From a checkpoint of a small mixture-of-experts model trained on Wikipedia.
Size: 8 layers, vocabulary 21985, 133M parameters.
Below are experts of layer 3 (counted from 0) of a mixture-of-experts language model. Rows are named router (the router's row for the expert), gate (a neuron's input weights, with its number), up (a neuron's input weights, with its number), down (a neuron's output weights, with its number) and show model dimensions 128-255. Each number is 500 + 25 x the weight over its row's rms, rounded and kept within 0 to 999. Numbers have three digits each.
Before each expert's rows: "gets" lists some tokens that make up at least twice as much of what it gets as of all text. This comes from a sample of Wikipedia text that the model never trained on. Tokens count by the router's weight.

# expert 6
gets: "==\n", " |\n\n", ".\n\n", "\n\n", " =\n\n", " such"
router:536503480502457487522490485507500495524485525508498497529571537445535484519533515481481489499506496500465522484507467536447449537517495487464477540529502465492482478525546504515515470474492482483498502511493492490515480479511464510486488509480541477489500532532489486519500519494516494513496491475457488501501527505513497502502508507475553511495483504546522513480536513493465443519542
gate1:512510446503513557531511490470517501508536464506447523507485491494471468541524513502505463533535513467523529490509504488505505466522540511483518510426499523521494479511472461484553481497479519459552529491524461473568500529480474556511495486522481542467504511506512488519509497521475499466476496468462477507507473499522450510517504533487460525497516446478498516488513478539503502521443
up1:497505476511538452509487479466454490467486553503516529499485506483536529508480504469514517513508481544516495570481487521506490542501476480495500504511465521466458521508476530482480481483513505510459518538456511463450498494523468486469491547520463489485505547522519502503428529498516508497493465522490522479489488492494512506495496521504520511524516531518502521496498488475497480478497
down1:477526472451574471550498458480543518512471509514527508489498499479531557496531502475519506522495472514485492483487467476472474461515512512479490521513477494457510501500529507487481520510504538510487491523494495529533507511497537563475485515508505528523450511504510494480524514515498539465491499487511490432481536530517510478480478510453506511475471474470560461507437461497507499487537
gate2:533523468512531529497534556500505457473483500457499514504492470498548492545487523518525497514513488505519507490504465519531493476537542507500488494502525479473501522466500482506454485483581498464481511482498472485518529466474505522476526508498524502538488508475523496519500488487489483515499523524521448480530483515464485489486512435522474530500533545513502529480494468467545502499555
up2:527495453520501549519527516500517494476476511483496509483499544530479489520467503460533473510485500527500466504497485510524475486530498512515484482482488517485507502460474480497465488507566507477459517468489489499518543476493458489491514486478483530538473544505520514510497461489462541507507525470500476481499504531523465494480485485470463556502499496474506514517484478480513495540525
down2:512483533499503497496523476476465489529477487477478477503500520479491492507550483488490534531467552476501529477502457511501496512510506510485514480477511514531468513486501490460486505522466478499521510485463464516492531512522476475472508507529462560493489482531536520514496473495486508499474543516517495501467507476458494496507472453489520498483499495488510477488528518536523496509513
gate3:505488504502497524514476475449485497523489498480575540515496514470456468463459533444562480467492474513557551511480492501540528467506561492537479486509535527545531456469497500506478502491497500537526486494481453501495466485544518499483493501504475507511535501518462487489474483492483504521511479516542507473518535512479497502540511521499512482456537488489493447491495466511483494505478
up3:496516481541497533473469504516533524479472531535442500469476474505533532471513518511539539515513461514454477474523525515463457479498507520488457471518489517494502509465536478446489479501476533496496514471491483499500492492537499477513478537548507491518507526508538514477561482487467513537510558485500448515496469503511446496468494475509458496501550521466538526596484522462494479460493
down3:531523500487521522517493522487518492454510474520512505493529521526498480505524505486524473518471537500477506491523491505499461520503477504483543470492488495519502479515531483514473541502474494514486491482465480503506538511497516525496511524491453550475463469481490485514506484573500470500487492494510545517513459460467519488536493508507454493494463513489510480462474502525505472532535
gate4:465491522436526518446517506528517478483512459510466518495532453479492500493496489529485501506482501499520520537516496468534532449522506514491463483492481469501512501531547523530513499493571546488462527484550477521537532516504478498477539466458535493506527525482489487527514526530491471483508517526495484503567443501483527489500482488513467504502469513503508518529487478547482489471470
up4:538489496525480522513499462474532503475510516508498556485516525505503513517483495484506488500480501484512503533503585504515506530532489471484545475488490508509468499469468503500495470508467472504490460487458493497476494458493493527538515546576518482468475473474494497489523505521503532481468499515509524529451513517504464519548508556496525461492519492516554483472485520487536507552491
down4:472506508491500547471510506503512525435437535509452500480486499493538508567518513504471483502542487496524507494501471507539498522481532485510501508506491515509512500509510545509493503465521514488516478510515534508464515542408530466513475509509491545482528509491488477475514504501469543494539517502498515465541501492491530487473533477496504520511526527505478543532480548490490546491526
gate5:536518489482482527496465516495553458493499528501494497502531500481526508446503487499495519496522459535454492482466459494506509481497481518561472527492465518491503461496500517498479516518512489522532512523463487494477539504458516499510540495455500469576492500495553479480478495533480497475504499506501560501522485479476500540504530525512505474492531486467547459539513490474475533495540
up5:495519502466486507515539432491498523501501513499527523462499521531490477515518506501528459498531499495475464508474514509502493527498513497490525535522529502484478476543509471510493480489493465528457502487500525488513471488516551549496529484546511472465502505452462558509494516477497531534458499501510489497468548501476492460498518479500507513526478514494490514493467506496472511484438
down5:543518486454529493517499491521509556518491487508477470474489498542492474499442540536498491523506494466495536487467473502520519508499501496499495503484512501495486521494506468514490543490517493533495499512468478498499515514500512527514502494521445443542472458518489493480468523487518525551521529474504488484504497515531523490541497544470484503523471493453506476544512524462534493458552
gate6:493459525454485536522513517506481493524525533477491545543484533512485551462488507517503526463488505469516529515502513491490490531513482486502511492477496487478482507503466523485517489578525507511444510507517464510487494522482537521498475499453486495482533503531495530493530478452533507535498523516517518485478538452554486469491473476538473522497525502451487476523460513438472492500508
up6:508488499452524511491489547541507522474519487506472515497485513481507495486477511504487523483530509498506529516505509494493511542486490515503535527451503504512510499501531538512497516565536470533454487489508457546490537493485493490469495523494497477513463494521472515518496480448544534532497498494524506501431508461569512521510480462497467493503465466483470479520478493515448486472474
down6:495496499484468508520494520505487554494501480493508495512502505469498475498491524490518461462544475502516490495508443555507501494469501497530498526478503473555534494478494468506503520509527488517494554538473462464492479502470510477509478503522512476500543507516531503511526488459510512542522501497559534550493540485483462526478495497525476449504486481457483468426514451484495515447516
gate7:489490503481521472497487509476489475506493500486465466527531426476470530534509493467512513518493515461472457528495449500482489532476532541470498511519487472467497492530540526536500509520471517493501499522471502520528483494462517502527543478541473491502480491520475510498499513532522486529467468480471447504491499500494517529518516521463527478463495496479465509528541429531492485509493
up7:462494486464459501529485504516519482502423560504488482512491501539506496572498528442499506488532514494478513500519489479499506470474501484484496480520473533501550495504506480518470525479505525491522467536514518546563480451489470488489522450501496506511492535484504473492532497523478502511513481515524486495506549500464484516519506516517502526510535480482485543495505480484498463524503
down7:513490476499479523519531458482502483508494508502501493465488492502536538470517501511502476501436513514516488492547505489488518506515484457484512473470513465500496493492520509503505504521460516477489495498475483531498492493477473491530460510494495480506503565447449490502502518482481487489496510500518512482496500487516552529481438504485496500499478429551451503503492465492502536479464
gate8:490467506485520469466516520463506533490504459533474547560502507490495434486542492555451527501456462514540511508517567465481520531472476474543488499522483495518496500522503483503528492525492496490505524495529494461501499485517447505520490493515543488498490516493473489506498485495513484549475525484506459499467528454480497518507479499486497513490440479487471493471511494484500523524489
up8:506521471508498488494548513505482500490494514446494513540494497475504481479539512547477506537489482527508508481507510531450525496506509491522501525542506482524516489499540490487573479497508496517534508542499498486535459472535510506551520493533528470517476544543504494506498533454498496477527550542506464514517483455492535527509528490519513442490503509484483479506528475469529509501487
down8:519504521524486464521460513482478528537470464522472495502505514527518513460481473493524477521468540480470505479543488517536458522461466526487466501496488488501494544485501530525475489489462497520506483465467564511525483506484522508463497487516503493508484479510517487501481507481536509510517478550495497487506494472462523450496489501476532515491500462458510452484488506486507500465489
gate9:485495526484511498556498455490491544467474497515504509487471470459519481471474477478428494546502466515485496490507508519526531491471488492480566510481490525531494468522494510465474454512475521524476521465476482463482457510465484527496514549487475510504497469532511516480495496495530500461521491514544471502520478553511466477497497499562521470467511496457480493477525493475512473484528
up9:478489485497494473503526468497475513512475509483538488464481474492517478507450499510467494529470488457484476495519498517531524475486483531482551507509507516516506476524479522462472460535490519514429527498491475508460478474469497537501526526486522521485464444560474518484515492488509491476496504506510470486505494533519478463491508508533499468492524476489477474505499509471505501471505
down9:505499479485517477495496547531452487524498467509524502496441457541544517509528516523510521488498513467522517519463490504503438492550476517530520497533474497514442526483494483507458519529531517446526515517527513520490476489495511463493508519475517475520479484491541485538525489491514487487505503504477532518499456524481440466441498521503506477459519516455514479504486501525523466498516
gate10:484448499479532498487503511554502510520493519522516511513436497489540523544462487535513551494514526542532492499526487498505492502515480471524522477517503470494481470498481524470511462474511490517525506532464476525519465500524481474492502461548552505550512519494522515478508489479534511458509499467511484497475499466526493499491505512527474459462506506482445503497499530450465530480516
up10:530495556509523528479454461501451493520507483496504511490451528520515490480474506532489480499509540531482519425507495513516512502503485515485460470508542507504516489541528472517482503500444495519477504495538498527512537524527516501499517544506501499507530496464479524503528506504514499527513492526495443502517436522459543489489503509483509473512536471494519513457492504508492445550509
down10:519507488504465528553493475543506482525519557488503486471463542476492498495521528481491508516536514462461457503450475550532464533549431479515459459517507540487507463496533537464491519530525507507484511490511488524502435492523503469496505466490488494517526513519494508498501427518554505459553508535474526533490535511504514502506527524503524519462478502545471514487502499497504469503537
gate11:497498468487509502451519444478535508465520492484499483497457505479514546510558463498493521482523505470529471511458486506490559456535508488499517478480549485528495500498518471538496472497494484459513528488504503474501544557471493491518497501532491499512527530487525528514512516528535466466487494505514452474576523478505496470496499546482490518450538569512530544485513500474538475482524
up11:485499539506545497479534481457480526509469477503499490489514505506538506513507483510492490498492472535480442514466519492486447471497469496508506516548532534510478522562502528442507496524516550521484487514528524531486478488499513479498462499533507496521556497487532421497469476496461492547520518475467471507510479481494525508525500505507476536510489454484472542527495491517514517489476
down11:516519499497475494499496511526539553498522516529454452484485469454522518484516525482516506504557530492551491461490516445517516486477513490495512502506521491483505476515499490512543477534462497512493489484516515481506468529481528524525484526520513518518445501519500495473438485466477485497527495512491488479493469472507531447526515500509496492514497495512509484537485536519552511491539
gate12:503500502476517503499528478452491546494473506493456518521450483491451479462485505490536434499527489492517527473494481505514495497498462501492498458524461491505514477505461440506530501512484522565554493498446502496467533516527458513476514498514483509477549498510499539493519460500466474503525489538490511478505476505470523470473504520517481519470506502522487487480502477503480525492515
up12:513506463510495473523464428475513533490472460480463489492514498481477484495476531493503460492530488469528483499485507475505527505499518493502494496494487475481507469469549469506494518490474546527520497485500508500517546480498441483475489525528488533491484496557574482507548522486500519516478493502495523471517485535503485483473503505477477475443431466494504497533467529522491497513481
down12:514471468507503507515488503499486492504500508474526467508491527537508535500490519510505501497490480522520514500509447460501451505502472495468494525537485525462521456519503543497474529499504502493504499527513523496474498528426512519516512489435464498520505472478531477478469490525493478516499493503478475498452454513548452496449490460484500463490490497472499562509546517506540511509498
gate13:486507484497506492464500533486496485505553485494527488468523528491508458519479482481483473552508508486442479507487530453469471514539488511483531439500546475534465504478495477493473461519515546487462534505536511479492508479542507492544528510485525515501483481530508509502498486468526489500527484504513540500483535520504517487472500483447489474507467480485489445535517478513466477520503
up13:510509528454496485465476528478488476472499462498548498470477525504493475507508517493478429539528494522451506521479526486511494535475498496506533459521523514560496482509471488555550543503524509479463507525550490512500501469451500469523484523549523499498448450479507491548534444508554496491480480542536526506501513515515505441486526526448487498483508438493480454523504484502454484548500
down13:504491506483479505510523521500488473520512432484494505505491494498470524520481457498515530498511527490483460513467443505512545523509491497466532466478516507461493553510462512491496464521541466467523478475492465511510510538493483519498505490502507473477499497518519509524507505486489520516460542493532454491497496546478495512533507523492500462522500470527511481479502535511458488548474
gate14:497521545486502526458506498457540451506522534448500488471481499524498531493509527494479502490471532465453495511520507468518451523469478492454451509499513499512553480514487481529509529477495501523510555512499520475541495499518476472539517534509488483449480510495457500505483443475493435462490491475467484505543543510499494519470517507483523507500480491481513504514479523533506489519501
up14:498516548483507519493504497482545487479515535469509486501481476525534541495533531481486541473464533510475471516542524470508457513489497522490492490508483531471562503494484512527516516487504529521552551522474543502544496532550467466496536526515487448488509504523503527493505449495512469490497482446473472518532505520494507486494509524470479495495518465468476486489486504514485489499487
down14:470473515485534478519483513479444487499525476497506542502492461473479453489455482524548539496500511472493531532433503513511500532486525515547503479502508503502450469483494495520509497523470519483496474517528461529453499491509516487500551489421520517484509550497548531508501511498471522501508473475492509479522525516494492472464446471484478518518501495500499499479517469484568467512507
gate15:489501530500493518498479498499515532480551509519474500499511495499499520456494516479506467508488512515504487517466510495513537546516484484497492470443465508533471553485511491519511463520524488502473511534515481500457542507471520524515518494499475462473513488475494503524504533471532523503492489504511485511518485491540492495515532496525524497512509494480492503485486504516506487514461
up15:513517527482465457555548504518549510472534501489463473507465517508440554487537499502460467519517533530480528484505503509514493483508454489514461505506492483510476539494458476507493509448485477496503513521495506468487511527498473505518529446472523453510494501484501479522514519484455495518480501498542501492452513506529510516510483496446500525464450517506452491480513516508498509525511
down15:510518492475540509458516505495499526495515474457467544509485487496476493465532526530505488519473500503455457520513479547506529533519486509521499511470453485495530470528492494527511533460462534517487523492541508574514517503500485506492499487523490480481510502492536482545484467485468576492462511477453522520477507510509500473484495511524519456504519518492494484496536522499527485481518
gate16:446510464529559494561526536492467511519509507518518484482507486513503478497529462497497541472519523489477492525527490503512504481515467491489498485514460510522467483509529515504445522485472520505486468462509482515487469510499548461503457503461504503512516463549494455487528495495532498540460486471470480544507483508522491487511490549481530512453498447533522478517472543541464511576453
up16:526487502500460482441503478508495507481510465517539509574494507502532544453475524513454488466462473516512486476522557489456499524483482477520466490512509498467526496517505508533528492515501496523503538496496514470518506488475492529492537494516492486469485540490543519514478507492488492487533504528517524473522516481465508540426483482532467504507551504508516537469558495456509488486535
down16:539477534504500518486454497485542536499526499501473493478457437477497495502480510504546522533501540530489461575485499542555549493497471473518507546442491488519452534526530504493510440504491490498543497476489514531539504491464471516527519504524521488475499518465486477525487508479513501506492531545488479444481476492528524530498473480458510527528493480497476495475569518516470518498529
gate17:465468534516504482482535517496455475548502496506499436477493493506502520521515513490466502484469526506488500492517513476549512469504503473523486513499486428513475554470541471531493491479538496518506461485502507493478507505477490500521501442473506460500464499543528442490483524451482500468507510491518508491550508477529514507516494483495543481497476501481480494469527543529466540505514
up17:515487447496493483500511512519522497495477511495474543518500530542537500481468489469533497490494452515513497548476487493463451500518523479495497474501523509503477516538518531513500540509471468488526542515521521482527526485507536550487549538497466513535507514474478543514501492507547470549533492511465464474440530469461485521511483523497461470472494529546508529539499509531537500501497
down17:483494544536565575528452510550487525472500524494430498501498510506487514476465495497481473511514498475454469541533513504511529535543523476496524492522567508456497475525505505458416499520519522503480499456481511502493502496520484484516521526487462487524469506506476497519502517461471473505495477527493497513488499467534499526464498451498472445463512507499502472485533510456516502443494